python train.py --d_expert=112 --d_shared_expert=0 --router_score="softmax" --normalize_top_k=false
Below are experts of layer 7 (counted from 0) of a mixture-of-experts language model. Rows are named router (the router's row for the expert), up (a neuron's input weights, with its number), down (a neuron's output weights, with its number) and show model dimensions 96-143. Each number is 128 + 24 x the weight over its row's rms, rounded and kept within 0 to 255.
After each expert's rows: "comes after" lists some tokens at least twice as common just before its tokens as in all text; "raises" lists some tokens whose logits its average output raises strongly, later layers aside. This comes from a sample of Wikipedia text that the model never trained on. Tokens count by the router's weight.

# expert 98
router [127 136 151 119 149 124 117 136 131 133 116 125  70 109 132 148 172 147 173 130 100 121 137 168 141 130 120 135 132 122 101 146 146 122 149 134 144 109  96 112 132 135 155 118  98 110 169 103]
up0 [ 92 124 162 148 128 152 130 121 165 180 133 128 164 124  84 132 137 118 120 129 141 160 132 165 158 122 101  89 132 125  90 176 125 129 132 137 135 134 152 123 179 126 139 124 143 153 157  75]
down0 [128 133 155 146 143 155 150 156 122 150 125 132 122 128 203 112  93  80 120 117  63 136 127 105 147 138 155 112 157 128 129 187 136 138 160 129 144 134 126 145 148 106 155 148 122  91 115  87]
up1 [133 136 117  99 114 127 131 146 117 113 129 128  97 132 178 111 112 148 122 120 127  93  86 137 127 128 115 128 128 145 147 167  90 127 113 131 126 122 131 161 139  50 186 142 147 128 133 165]
down1 [132 101 128 107 128 107 146 119  79 164 160 146 124 105 101 190 142 115 142 104 101 119 126 160  94  81 127 144 168 131 127 134 125 160  87 135 101 131 109 127  97 172 125 129 135 120 130 139]
up2 [147 104 144 169 131 161 134 135 156 129 140  97 120 136 121 137 130 141 142 121 125 123 138 145 138 131 128 154 139 129 124 169 139  73 124 132 132 156 148 127 127 151 134 113 107 111 132 131]
down2 [129 145 120 159 130  95 120 126 117 128  76 143 103 118 124 123 106 129 114 164 161 102 106  95 136  97 131 124 110 154  64 128  82 120 105 142 168 124  91 115 120 116 164 143 145 153 133 111]
up3 [147 139 111 102 139 135 128 110 131 158  59 132 107 119 132 137 151 123 138 137 102 124 150 132 159 124 103 131  93 145 141 127 136 126 114 126 144 127 126 122 132 196 117 153 126 138 142 164]
down3 [107 130 117 125 160 122 146 151 136 113 106  93 127 167 159  81 165 159 130 129  71 139 157 106 187 130 129 123 133 118 114 130 113 131 128 132  82 136 125 136 115 126 128  57 149 130 114 112]
up4 [167 126 137  98 130 151 128 108 123 128 134 150 143 133 134 127 133 142 157 151 110 115 131 150 117 134 128 117 127 115 119 128 134 153 147 133 115 132 217 128 127 124 131 129 141 129 108 103]
down4 [141 128 126 129 134 122 114 100 100  67 139 158 126 124 129 110 101 121 158 155 186 150 132 134 115 118  79 109 126 134 125 165 101 176 146 121 116 129 123 118 125 115 114 134 204  98 137 120]
comes after: " was", " is", " are", " were", " be", ","
raises: " in", " as", " at", " the", ";", " on"

# expert 80
router [110 113 174 129 116 149 116 145 137 100 149  97 104 117  80 138 142 134  97 152 104 129 125 155 107 111 169 140 173 153 128 190 145 114 135 141 150 109 167 120 107  81 131 150 140 102 125 116]
up0 [127  93 145 131 125 126 128 120 142 127 139 132 126  29 129 130  93 127 127 127 143 105 162 135 139 130 129 121 111 128  86 146 102 127 130 134  69 133 102 127 130 146 133 130  70 153 102 132]
down0 [130 120 130 133 130 151 107 154 157 132 145 121 134 155 139 113 128 128 132 121 166 127  83 129 147 127 113  81 120 137 137 125 142 109 118 139 151 128 154 130 164 139 153 112 100 129 129 125]
up1 [138 115 119 129 186 120 146 159 125 121 131 142 135 159 119 153 122 144 127 128 128 155 132 131 117 128 133 129 113 126 130 126  96 128 122 101 158 109 112  65 136 178 135 129 124 127 162 110]
down1 [182 150 173 126 117 135 123 152  98 140 122 127  89 104 128  92 164 107 157  99 123  99  87  96 132 103 134 106 142 164 126 167 125 142 135 144 122 111 162 151 167 122 121  70 132 117 125 110]
up2 [110 102 139 113 132 191 171 139  87 131 104 132 144 117 138 137 129 139 129 126  66 118 127 105 109 105 130 122 131 125 124 125 116 134 132 134 134 134  83 137 163 116 155 134 138 139 127 128]
down2 [126 119 122 127 160 128 129 143  96 116 136  88 140 121 137 200  97 176 107 124 103 155  95 149 110 120 103 124 199 127 144 102 181 137 123  86 159 120 141 118  50 143 125 135 109 117  94 144]
up3 [132 167 131 179 181 133 128 100 104 161 152 114 127 107 157 155 178 122 125 116 174 139 123 116 129 128 183 156 163 135 149 117 134 113 127 116 188  71 113 129 114 107 102 117 128 113 121 134]
down3 [ 74 138 130 198 180 148 129 161 112 154 123 129 115 189 111 122 120 157 125 120 120 130 113  92 133 195 137 175 111 118 144  87 101  94 134  81  86 124 102 116 128 132 128 109 136 129 120 128]
up4 [187 176 137  88 159 148 128 119 128 133 152 146 104 127 102 128 131  93 123 145 182  53 127 115  98  92 134 134 121 150  84 135 130  66 115  91 149 128 122 139 128 121 111 102  80 130 138  34]
down4 [131 105 128 142 124 109 119 164 130 128 138 126 133 131 126 171 133 145 102 105  94 126 129 126 114 140 131 154 131  91 109 113 122 154 122 123 139  80 124 103  85  91 173  87 126 155 121 117]
comes after: " to", " was", " a", " in", " the", " on"
raises: ".", ",", ";", " and", " of", " in"

# expert 120
router [100  87 123 100 163 104 146 111 160 158  73 147 140 105 136 145  93 163 126 102 135 130 145 135 105 130 132 107 111 156 139 106 128 113 135 101 118  85  89 156 132 148 123 163 160 152 153 154]
up0 [120 121 184 128 135 183 132 116 117 132 124 133 108 126 162 128 150  77  98 167 128 111 112 126 143 123 124 136 115 120 141 100 137 123 123 162 114 133 109 116 113 120  87 136  77 142 112 151]
down0 [134 143 109 127 128  90 155 120 154 143 163 136 129 128 146 135 174 129 115 113 130 138 112 125 118 141 160  65 131 162 129 111 150  98 161 132  98 181 164 165 124  79 149 123 161 131 147 149]
up1 [143 125 125 128 121 130 147 148 137  99 174 133 191 134  81 110 119 110 165 127 121 106 125 127 108 108 172 151 132 123 147  82 129 125 130 114 107 122 154 136 143 131 126 124 118 130 111 132]
down1 [154 128 124 119 119 128 161 127 103 118 116 139 127 166 148 131 158 160  84 117 127 131 102 126 129 108 102 116 124 146 120 132 110 137 126 110 125 128 124 133 129  91 156 127 162 104 115 133]
up2 [ 93 128 130 133 111 153 130  74 115 135 121 107 149 118  99 109 114 152 127 126 149 118 103 203 119 124 145 126 128 161 111 140 149 117 148 125  97 151 153 182 186 115 153 132 109  72 132  94]
down2 [107 185  47  86 149 155 106 110 110 144 151 108 129 131 113 125 129 132 125 109  98 125 128 116 106  48 134 102 140  90 111  78 122 112 157 130 138  93 125 109 124 133 102 160 136 140 139 140]
up3 [141 116 129 129 180 137 118 119 104 133 132 143 146 184 107 133 114  99 115 120 113 171 123 146 121  98 119 128 128 204 128  66 129 139 128 120 131 133 153  93 123 132 115 112 165  95 152 147]
down3 [123 135 123 150 126 128 131 128 118 159 129 209  41 129 107  87 147 133 156 142 140 124 115 121 115 101 121 100 127 141  97 144 129 103 128 113 107  99 115 146 122 132 125 116 131 132 129 160]
up4 [137 127 159 140 152 132 119 111 124 104 116 124 114 115 131 150 148 137 154 129 112 141 145 141 114  73  70 120 149 116 121 119 120 132 127 156  79 114 108 130 101 132 163 188 126 124 167 134]
down4 [134 168 155 155 137 138 123 150 127 142 164 140 104 146 108 117 140 154 129 121 129 153 123 157 146 110 143 195 136 192 104 116 157 126 186 127 134 141 134  98 129 107 117 121  70 119 151 124]
comes after: "0", " ", "4", "3", "1", "2"
raises: "\n", " ", " F", " T", " W", " S"

# expert 124
router [121 109  98 123 151 127 109 141 136 128  83 135 191 103 136 147 106 117 124 129 106 104 171 149 141  89 137 111 166 118  99 131 148 126 131 118 118 114 151 153 131 135 144 138  80 176  91 142]
up0 [121 130 128 140 185 110 129 123 119  93 143 105 133 128 138  69 123 114 149 131 100 146 130  73 112 134 123  96 135  97 149 138 123 122 148 148 110 151 129 129 111 126 112 159  98 115 154 119]
down0 [136 136 128 129 126 145 159 145 141 133 141 140 124 116 101 134 126  65 127 101 157 134 142 125 131 131 135 107 122 155 108 181 150  97  71 112 106 160 147  92 145 133 132 129 119 128 188 114]
up1 [125 126 123  98 121 128 113 141 126  90 122 142 107 137 118 127 131  83 114 122  91 142 138 122 123 123 105  85 157 132 146 105 121 201 137 158 146 105 137 121 124 140 131 112 128 120  93  35]
down1 [130 102 148 155 122 104 109 166 177 132 113 131 122 142 117  74 103  67 149 115 133 144 119 153 112 121 153 117  77 127 140 117 152 126 149 117 170  78 136 132 127 196 164 130 122 127  77 148]
up2 [169 170  94 154 138 128 120 105 145 114 137 136 129 159 145 108 121 122 150 108 162 128 153 161 116 124 148 171 106 125 109 150 102 116 129 148 124 135 127 141 148 128 113 132 184 125 128 160]
down2 [ 86 110 106 177 135 133 153 100 139 134 148 142 172 134 178 116 123 126 144  93  92  76 118 123 129 158 153 122 130 132 128 133 128 102 147 135 113 109 121 109 160 128  94 179 131 118 138 113]
up3 [119 139 137 123 129 137 115 123 121 134 139 110 133  89 118 120 141 116 123 129 123 162 113 112  88 141 181 151 144 143 128 133 139 124 132 134 127  79 111 129 127 128 103 128  83 126  93 115]
down3 [121 162 109 136 125 122 149 130 137 141 122 139 129 141 140 137 155 179 132 160  86 149  93 120 146 157 115 165 127 124 167 131 140  96 131 152 109 120 149 157 152 125  67  89 145 118 132 172]
up4 [124 110  86 149 125 133 122 126 121 128 167 153 139 142 137 128  94  45 140 139 106 127  73 155  91  43 162 152 118 106 130 137 103 128 132 120 143 134 123 127 112  99 161 114 124 151 124 137]
down4 [113 135 140 125 137 133 127 103 166 131 150 146 105 144 130 124  84 191 101 152 124 113 130 118 132 127 143 146 152 127 136 144 150  94 129 120 145 119 120 109 145 108 100 124 164 132  90 127]
comes after: "1", "0", "9", "7", "6", " ("
raises: "ath", "in", "h"

# expert 79
router [112 107  96 117 158 115 102 142 155 139  70 133 186 109 134 163 104 132 114 127 113 103 167 135 137  91 133 112 138 120  98 121 152 125 128 107 107 123 157 157 136 135 147 138  80 165  92 146]
up0 [148 105 146 156 112 153 137 105 117 114 137 108 152 135 123 122  83 115 158 126 116 139 125 126 115 153 131  56 146 127 164 110 161 116 122 150 138  87 122 132 149 131 128 148 126  99 104 112]
down0 [159 124 168 114 128 122 136  93  73 136 121 120 103 146 138 103  89 137 113 158 161 145 118 126 198 135 127 157  82 124 149 137 136 107 150 144 116 149 120 185 133 127 130 125 128  50 156 129]
up1 [159 178 128  93  88 149 148 131 132 132 111 143 127 149 128 158 116 128  86  91 143 146 144 152 152 137 113 109 124 151 144 122 126 151 124  93 101 102 176 122 106 172 113 157 111 140  97  88]
down1 [146 120 134 123  85 126 108 132 160 128 110 137 154  40 126 127 147 127 167 110 139 152 117 193 126 163 132 130 132 128  93 101 147 141 182 181 106 122 181 154 129 116 107 179  99 125 153 128]
up2 [112 134 127 120 151 136 143 127 124 125 122 126 128 146 122 136 116 123 134 128 121 159 133 123 127 146 166 126 130 134 141 163 116 131 140 128 165 137 107 133 135 154  81 124 114 151 147 115]
down2 [119 127 106 161 111 140 112 145 141 110 126 109 139 149 147 120 121 114 128 125  96 139 132 146 115  73 149 128 155 123 140 114 135  17 129  73 135 133 120  86 105 128 138 122 154 131 127 126]
up3 [106 128 121 136 118 144 137 125 103 117 100 113 151 125 124 124 140 127 120 111 129 121 126 136 156 131  86 127 173 138 130 131 116 152  76 161 132 173 136 107 132 125 126 150 138 164 108  80]
down3 [ 72 158 150 162 124 114 101 100 125 149 103 160 135  97 132 169 132 122 129 114 139 123 126 126 126 106 162 118 128 122 128 192 118  88 112 159 145 190 126 121 127 139 123 113 131 129 123 141]
up4 [126 110 120  76 164 119 106  42 126 118 131 105 147 133 119 147 125 116 133 106 132 134 145 125 130  91 124 103 131 108 141 163  58 140 156 106 162 130 127 128 109 114  97 108 153  80 126 128]
down4 [127 129 115  91 123  97 133 159 121 126 126 132  91 108 121 122 137  99 170  99  83 148 174 153 140 137 126  93 127 114 127 118 118 104 148 138 131 103  97 123 128 137 156 169 134 132 125  88]
comes after: "1", "0", "6", "4", "2", "5"
raises: "aceae", "ism", "ients", "itions", "um", "per"

# expert 126
router [102 147 159 135 124 180 103 142 114  91 119 116 121 122 126 145 112 151 164 158  85 117 149 180  94  88 117 119 102 101 138 109 149 117 143 142 156 180 100 158  42 105 104 112 105  74 144 132]
up0 [125 117 149 160 118 116 155 131 129 162 132 143 150 144 140 125 128 125 130 126 137 147 139 149 153 127  56 119 126 142 123 123 101 217 128 150 128 108 130 158 129 126 172 119 124 118 123 150]
down0 [146 171  99 218 143 140 135 147 154 119 134 140 119 128 123 135 134 126 134  99 133 136 135 127  59 123 128 124 171 122 130 128 132 143 115 121 144 127 129 169 141 116 147 130 153 144 154 125]
up1 [144 116 103 126 136 123 141 134 125 170  79 108 101 111 116  92 163 118 125 159 131 115  92 112 140 144 102 135 102 109 193  49 113  75 152 139 127 149  78 128 104 164  95 163 165 129 127 127]
down1 [127 187 164 158 131 132 162  84 132 115 131 137 137 133 111 136 141 155 130 128 123 111 148 161 123 112 123 131 130  89 112 134 126 123 141 114 123 158 130 157 140 149 122 120  95 130 164 126]
up2 [ 70 117  67 173 161  83 133 129  79 143 142 105 134 124 154 140 146 124 123 129  97  98 186  96 123 124 124 123 115 129 117 125 130 128 125 118 128  99 127 144 102 106 107  75 125 165  93 178]
down2 [115 144 119 107 149  75 176 159 126 140  90 106 136 160 128 162 124 124 102 171 155  89 130 128 109 128 134 139 167 127 151 122 134 121 126  80 107 133  95 140 130 140 105 157 129 143 130 100]
up3 [155 134 104 121  81 130 142 160 144 152 159  96 134 143 108  84 144 120 137 130 121 132 128 126 148 120 110 125 128 125 128 113 168 119 131 117 155 116 118 108 132  99 172  94 116 129 158 142]
down3 [123 126 113 133 125 122 119  69  81 122  94 155  83 129 144 129  83 135  95 105 120 145  79 124 148 120 124  98 114 100 113 128 127 115 138 184 130 126 129 160 120 132 133 140 111 150 111 116]
up4 [199  92 127 121  85 113 143 131 109 122  99 125 100 141 126 151  93 127 128 142 133 113 103 140 105 141 152 132 160 125 105 127 132 128 127 128 129 186 108 131 128 128 113  58  97 117 129  59]
down4 [127 135 141 181  43 130 122  89 127 139 130 114  95  87 121 133 129 149 139 161 167  90 163  80 130 141 128 127 118 116 166 140 146 162 130 125 103 162 145 111 127 159 109 155 111 152 105 110]
comes after: " to", " and", " is", " was", " not", " has"
raises: "-", " M", " R", " (", ",", " p"

# expert 1
router [100 112  97 128 159 112 112 146 156 126  61 132 184 108 124 156  99 132 123 139 112 104 162 134 135  96 143 112 148 126 102 128 150 121 136  84 111 121 159 159 131 135 150 114  87 169  97 145]
up0 [115 128 118 121 100 135 125 129  43 126 127 137 156 130  95 140 149 120  98 137 182 150 149  99 116 131 108 136 162 167 117 188 127 126 162 125 148 122 148 137 135 131 122 137 117 109 129 132]
down0 [125  42 130  98 131 108 129 113 149  80 146 135 127 115 135 133 154 139 160 126 130 130 125 136 143  95 162 151 122 123 136 109 163 129 140 130 116 126 132 133  76 105 131 103 134  81 171 142]
up1 [ 94 122  88 126 146 120 142 168 155 145  84 118 150 124 106 131 139 132 140 143  88 135 138 128 111 148 129 102  51 116 162 134 122 118 100 160 140 155 164 153 129 121 139 129 137  85 122 108]
down1 [145 134 137 131 102  83 160 143 129 137 171 127 122 158 118 128 137 131 138  97 128 109 159 145 143 129 116 143 179 151 129 124 117 124 162 109 122 121 147 124 144 122 135 126 134 139 137 123]
up2 [137 127 112 135 108  87 144 132 136 115  96 128 137 135 130 130 132 117 128 129  80 145 111 112 124 117 172 110 165 124 134 132  78 157 136 146 145 102  65 100 116 136 112 124 101 128  94 103]
down2 [130 183 125 148 120 133 107 115 118 134 128  97 112 125 132 103  61 122 128 156 137 144  89 133 139 114 112 115 131 114 109 145 124 104 100 132 132  95 124 110 147  96 136 124 152 118 112 165]
up3 [138 142 100 124 112 151 126 111 142 128 117  49 131 156 135  82 145 109 100 174 135 117 129 136 118 164 140 216 107 106 141 119  99 129 149 152 156 157 106 123 108  83 121 134 125 129 151 139]
down3 [142 114 135 138 114 108 113 100 124 110 132 129 111 128 208 126 168 101 129 137 100 137 134 138 109 146 122 140 128 132 128 157 148 132 115 131 162 127 139 132 122 131 132 162 172 123 150 127]
up4 [ 97 127 120 108 149 150 202 139 138 142 114 168 138 134 176 150 127 132 190 164 132 136  77 132 127 126 132 140 124 137 155 174  70 124 123 164  79 121 133 126 148  73 127 154  97  97 117  92]
down4 [126 171 139 141 147 156 121 132 123 126 119 130 139 118 151 127 128  57  72 128 152 129 126 121  96 169  85 117 124 124 129 130  96 151  93  97 114 167 161 125 133 147 163 108 153 130 154 146]
comes after: "4", "3", "1", " \"", "2", "7"
raises: "hal", "ore", "oles"

# expert 69
router [ 97 129  78 142 170  92 159 126 132 145  72 149 135 124 128 149 149 100 129 141 101  97 169 110  87 120 151 127 105 154 138  96 127 107 111 136 124 127  94 131 151 129 146 123 138 162 131 137]
up0 [138 129 112 124 153  99 136 128  53 136 127  94 139  95  92 144 141 128 106  98  98 128 156 107 131 120 128 116 153 115 117 117 132 126 119 128 177 106 119 129 161 123 109 128 143 124 130 129]
down0 [106  97 139 130 111  86 122 131 157 120  87 127 169 149 117 202 129 120 159 123 131 130 143 194 154 118 121 114 152 190 126 128  87 116 122 151 127 114 142 130 127 130 127 133 125 137 177 133]
up1 [140 128 132 119 137  68 141 133 110 128 131 116 130  94 122 156  94 126 125 100 139 157  73 130 123 127 121 140 145 132 114 105  96 107 160 143 119 129 127 146 114 132 140 127 127 142 119 150]
down1 [136 151 123 128  90 227 109 139 113 116 125 124 180 139 143 135 127 154 120 144 104 133 166 144 136 116 157 121 129 177 145  67 118 148 120 137 141 126 142 131 129 111 136 112 138 120 133 147]
up2 [135 125 127  97 125 126 135  89 146 159 135 149 136 145 131 147 129 129 126 115 103 147 163 125 122 129 152 160 128 148 116 107 148 125 127 110 161  91 160  90 129 129 112 177 144 123 126 147]
down2 [ 90 134 135 130 137  99 151 125 116 139 140 192 115 129  93 126 182 135 157 136 134 130 158 129 133 139 181 128 131  93 115 113 115 113 150 127  63 107 130 159 127 167 132 130 136 116 122 113]
up3 [117 128 127 137 114 142 131 125 126  35  79 130 116 122 177 165 117 115 130 136 101 131 117 113  90 173 126 144 133 162 174  94 127 112 129 162 140 203 111  62 140 112 115 100 123 169 111 140]
down3 [137 125 137 128 130 132 124 148 132 136 126 134 126  89 125  74 120  94 142 113 113 161  75 129  61  84 133 111 101 135 127 177  85 116 127 114 141  89 123 145 127 140 110 125 127 135 132  84]
up4 [103 103  87 167 141 124 140  65 130 110 117  88  75 104 124 142 174 163 130  95 118 122 130 138  74 209 132 129 110 130 134 140 121  84 108 100 147 141 131 130 140 128 111 165 142 122 111 156]
down4 [124 171  94 165 133 126 123 129 136 137 130 108 128 143 162 175 183 133 130  80 133 132 129 119 105 128 124 138 135  84 131 102 154 118 127  55 123 109 127 118 255 118  93 125 130 157 162 162]
comes after: " |", ";", "|", " Candidate", " Team", " Year"
raises: "-", ".", " m", " F"

# expert 74
router [109 153 132 128 105 157  95 143 128 102 105  97 112 124 110 153 145 111 154  90 101 110 125 129 133 149 159 134 144 116 127 161 124 120 156 117 138 125 100 147 145 119 133  93 106 109 162  89]
up0 [127 126 141 121 124 189 145 156 152 123 120 129  89  73 127 130 127 116 119 108 133 124 125 178 125  84 128  97 129 135 126 121 111  50 133 122 110 126  80 165 119 147 150  65 108 122 125 128]
down0 [148 125 132 146 133  74 126 122 146 178 140 104 128 162 138 100 127 125 170 172 117 127 123  90 128 114  73 157 106 104 122 136 104 121 123 137 119 140 125 130 100 134 113 148 174 129  79 155]
up1 [ 92 132 126 154 135 127 152  89 105 177 137 131 135 125 120 130 100 132 123 128 130 171 117 121  99 165 157 157 143 159  91  98 133 117 195 144 137  57 115 132 157 126 140 135 131 146 148 180]
down1 [135 128 118 123 127 137 134 111 117 107  90  86 127  99 119  77 133 129 159 153 119 126 140  92 209 121 121 142 133 127 135  95 136  94 133 113 121 104 111 102  95 123 155 143 126 137 121 116]
up2 [126 134  85 104  95 129 134 157  90 169 124 123  74 134 114  99 128 159 181 165 101 164 122 125 156 132 145 133 108 100 137 143 129 137 117 108 109 125 148 110 128 158 125 128 138 140 113 129]
down2 [156 157 130 118 141  91  98 183 128 124 151 144 131 108 118 137 113 135 146 127 138 123 150 119 105 144 130  92 145 147 138  88 120  67 131 120 109 115 127 152 162 118 127 127 165 124 209  80]
up3 [151 121 125 111 168 127 125 121 159 153 127 116 125 107 148 135 102 118 118 127 134 129 144 202 143 115 120 134 129 130 165 118 115 130 156 144  81 130 132  98 136 130 128 155 124 120 104 129]
down3 [120 109 128 121 150  91 121 149 111 102 113 107 142 133 121 147 133 137 148  69  86 114 162 114 134  99 102 158 153 141 125 141 144 129 123 138 149 142  76 202  96 123 126 103 117 173 130 153]
up4 [125 218 111 127 138 111 138 140 140 106  89 116 153 155 125 128 117 135 159 152 128 135  68 124 134 124  82 124 135 106  94 119 121 109 121  82 128 125 127 112 125 170 139 135 177 163 142  98]
down4 [167 123 149 103 133 141 102 184 136 127 128 163 107 107 105 130 128 132 130 105 105 130 124 121 189 149 131  89 135 131 126 143 141 149 139 114 118 127 119 120 154 102 128  82 128  77 131 117]
comes after: " was", " to", " he", " and", " also", " He"
raises: " in", " a", " by", " at", " the", " with"

# expert 113
router [112 110  96 115 164 119 106 137 149 145  69 141 195 112 129 153 108 135 122 151 111 105 162 145 139  85 132 113 139 120 103 122 148 123 131 121 112 117 145 167 134 132 146 118  86 167 104 145]
up0 [123 124 135  70 124 121 121 107 103 128 154 122  86 128 151 124  98 124 128 119 140 175 126 125 104 120 116 140 127  89 113 142 142 159 119 123 172 112 140 112 136 126 178  91 154 134 122 129]
down0 [128 132 135 140 100 141 129 123 183  97 121 154 165 126 140 126 155 137 126 156 101 110 143 169 142  88 120 129 157 118 123 137 128 141 120 124  47 134 121 205 115 107 138 104  71 113 109  95]
up1 [132  96 157 169 149 146 124 125 123 142 131 101 159 106  90 146 128 165 147 127 149  95 143 141 133 127  73 168 151 130 153 110 151  95 122 172 114 155 125 112 111 128 145  54 140 107 133 114]
down1 [131 149  86 115 136  98 207 130  76 145 110 147 153 111  97 128 123 150 128 119 160 136 136 119 168  99 147 131 116 123  92 125 114 134 130 127 134 163  70 132 106 132 143 129 122 152 119 129]
up2 [127 122 137  80  94 131 154 112  90 129 118 127  94 111 163 135 158 130  86 119 132 151  71 132 126 187 134 171 131 135 166 126  95 116 118  78 155 168 161 127 148 125 147 115 120 146 157 121]
down2 [177 130  86 126 127 121 140 137 108  87 160 128 118 156 104 126  87 132 108 147 187  83 112 128 110 108 129  76 128 133  84 109 129 137 125 107 141 100 141 130  57 137 142 124 172 127 112  81]
up3 [118 112 134 103 145 138 100 130 121 137 138 111 147 123 141 133 133 123 157 135  81 134 122 129 125 204 141 122 124 163 120  86 131 132 127  75  79 130 116 107 112 106 134 163 111 173 111 128]
down3 [119 137 100 115 121 193 137 110 132 123 142 126 117 177 141 103 141  99 149 111 127 147 131 135 133 154 139 132 124  83 137 112 147 145  70 166 146 131 161 116 132  69 109 148 126 133 153 135]
up4 [169 136 129 122 148 140 148 124 166 135 100 185 131 117 129 131 148 160 165 166  79 118 151 147 127 127 116 131 125 150 106  98 104 154 120 145 108 101  95 134 123 125 127  96 116 179 165 127]
down4 [132 149 125 147 129 133  91 106 108 127  87 112 140 107 137 106 116 156 128 129 136 104 125 135 143 132 105 123 133 138 132 127  65 141 115 118 134 143 139 139 133  96 125  91 165 119 108 147]
comes after: " |", ".", "0", "6", "5", "4"
raises: "ores", "ly", "ery", "ound", "ares"

# expert 11
router [110  86 132 145 163 118 129 129 113 155 115 123 104 150 126 159 114 136 116 134 133 122 127 109  99 114 137 124 135 148 128 109  83 128  99 148 120  94  91 184 132 140 128 146 184 149 138 124]
up0 [135 136 128 128 123 125 128 126 137 127 107 145 134 170 133 155 191 115  88 130 134  85 140 151 123 159 129 133 122 133 121 131 157 131  43  84 146 100 117 125  88 125 140 124 142  99 133 117]
down0 [151 179 127  98 124 140 133 134 131 167 149 127 149 128 148 135 127 105 127 128 170 113 137 137 139 159 131  65 122  71 128 116 138 127 126 129 111 134 157 117 126 153 146 196 135 142 124 149]
up1 [207 128  95 144  78 200 139 126 134 130 127 155 130 180 137 148 117 120 105 130 125 124 131 131 146 126 120 126 129 121 132 123 114 112  98 151 127 125  60 133 127 144 130 130 176 115 131 132]
down1 [117 119  92 113 126 114  87 152 133 139 132 135 135  97 129 125  48 121 118 133 102 139 130 128 177 114 128 133 105 121 114 180 129  93 134 152 133 143 127 128 188 115 152 124 123 162 115 102]
up2 [137 119 120 130 128 184 149 126 130  96 102 131 115 144 128 182 132 143 127 127  75 176 139 113 119 124  63 143 149 126 136 112 127 122 185 186 105 117 142 126 133 126 164 119 142 151  87  69]
down2 [110  74 138 125 172 126 119 160 124 130 132 130 115  96 163 108 113 169 119 166 128 128 131 139 184 118 115 144 128 123 124  92 125  88 164 134 127 117 186 136 153 135 130 160  61 172 130 129]
up3 [111 132 127 150 150 133 125 114 111 100  99 119 135 159 133 137 137 102 127 129 123 107 116  82 149  61 122 120 127  97 150 125 123 153 136 130 126 128 132 161 131 150 127 136 130 136 134 131]
down3 [115 127 111 127 106 131 112 104 148 127 132 128  83  94 153 125 137 127 139 117 147 175 129 112 128 178 110 129 125 187 167 143 130 100  99 122 116 137 126 112 113 143 161 142  98 119 160 116]
up4 [128 146 128 152 167 163 159 118 103  92 125 150 118 136 105 129 113 110 101 143 120 128 126 127 165 174 133 127 132 114  88 114 128 144 136 131 110 126 144 138 140 136 103 134 136 167 156 108]
down4 [150 146 123 138 106 111 111 132 153 128 142 151 172 187 160 136 105 130 139 123  87 128 121 129 158 149 113 108 125 156 115 144 133 104 139 129 136 126 134  92 162 115 136  87 133  82  97 128]
comes after: " |", " ", "2", " first", "|", ";"
raises: " or", "-", " and", ".", ","

# expert 82
router [114 110 105 123 167 126 113 138 160 123  68 133 195 117 131 163 100 135 120 139 120 107 166 139 137  84 158 110 159 123 108 123 151 131 131  97 110 131 150 171 134 132 151 120  73 171  97 144]
up0 [144 202  68 106 127 123 126  87 128 165 126 162 128 131 118 133 127  98 149 121 117 130 102 118 104 111 139 128  92 128 129 159 108 138 127 118 125 120 118 113 119 116 136 143 146 127 130 120]
down0 [130 108 112 162 143 128  83 168 135 111  78 130 150 132 135 128 127 144 135 102 124 115 117 123 129 101 158 111 112 125 159 129 110 126 108 128 118 126 154 113  88  93  97 109 142 163 157  98]
up1 [113 145 167  71 111 182 124 139 122 123 129 124 100 118 145 141 150 140 111 161 177 116 110 110  79 121 152  79 110 137 132 108 125 161 134 129 155  84 146 134 141  91 140 129 125 136 140 145]
down1 [136  93 138 142 113 130 128 150  97 129 137 133 128 169  44 123 119 167 138 114 123 129 102 155 128 130 157  96 123 132 125 118 122 145  96 120 145 126 120 129  79 130 131 155  99 123 125 116]
up2 [164 125 117 113 103 133 121 132 130 130 119 116 142 135 184 126 111 143 138  83 127 129 113 113 122  91  85 118 117 154 122 122 142 156 143 127 118 138 132 173 153  88 135 118 141 139 187 126]
down2 [127 137 133 110 144 168 133 134 130 146  76 107 110 117 131 100 121 127 106 126 128 172 145 144  88 120 124  88  97 139 130 119 128 168  79  99 126 118 132 132 159 150 129 126 119 101 112 150]
up3 [134  85 127  91 133  88 124  61 153  90 160  84 130 139 125 133 133  89 132 117 105 171 171 146 127 130 117 123 130 119 172 129  98 122 134 128 116 125 112 154 116 111  94 170  89 114 106 121]
down3 [142 146 152 120 122 176 118  96  94 111 134 111 152 139  97 114 125  95 136 146 176 137 110 114 139 116 131 148 130  95 133 144 107 140 151 153 130 142 122 109 123 102 128 117 102 126  72 117]
up4 [129  85 101 102 144 124 126 116 106 160 121  98 190 143 106 127 166 150 165 120  97 121 129 125 118 142 141 177 121 118 109 132 123 125 114 127 137 135 125  86 137 126 130  97 128 129  96 125]
down4 [138 149 128 162 152 115 125 106 112 147  38 123 179 152 146 116 137 111 176  95 122 116 126 123 132 144 128 133 131 137 142 117 115 115 140 130 130  97 141 100 108 136  74 106 114  82 110  63]
comes after: "0", " (", "5", "3", "9", "4"
raises: "ving", "ves", "ying", "oming", " its", " found"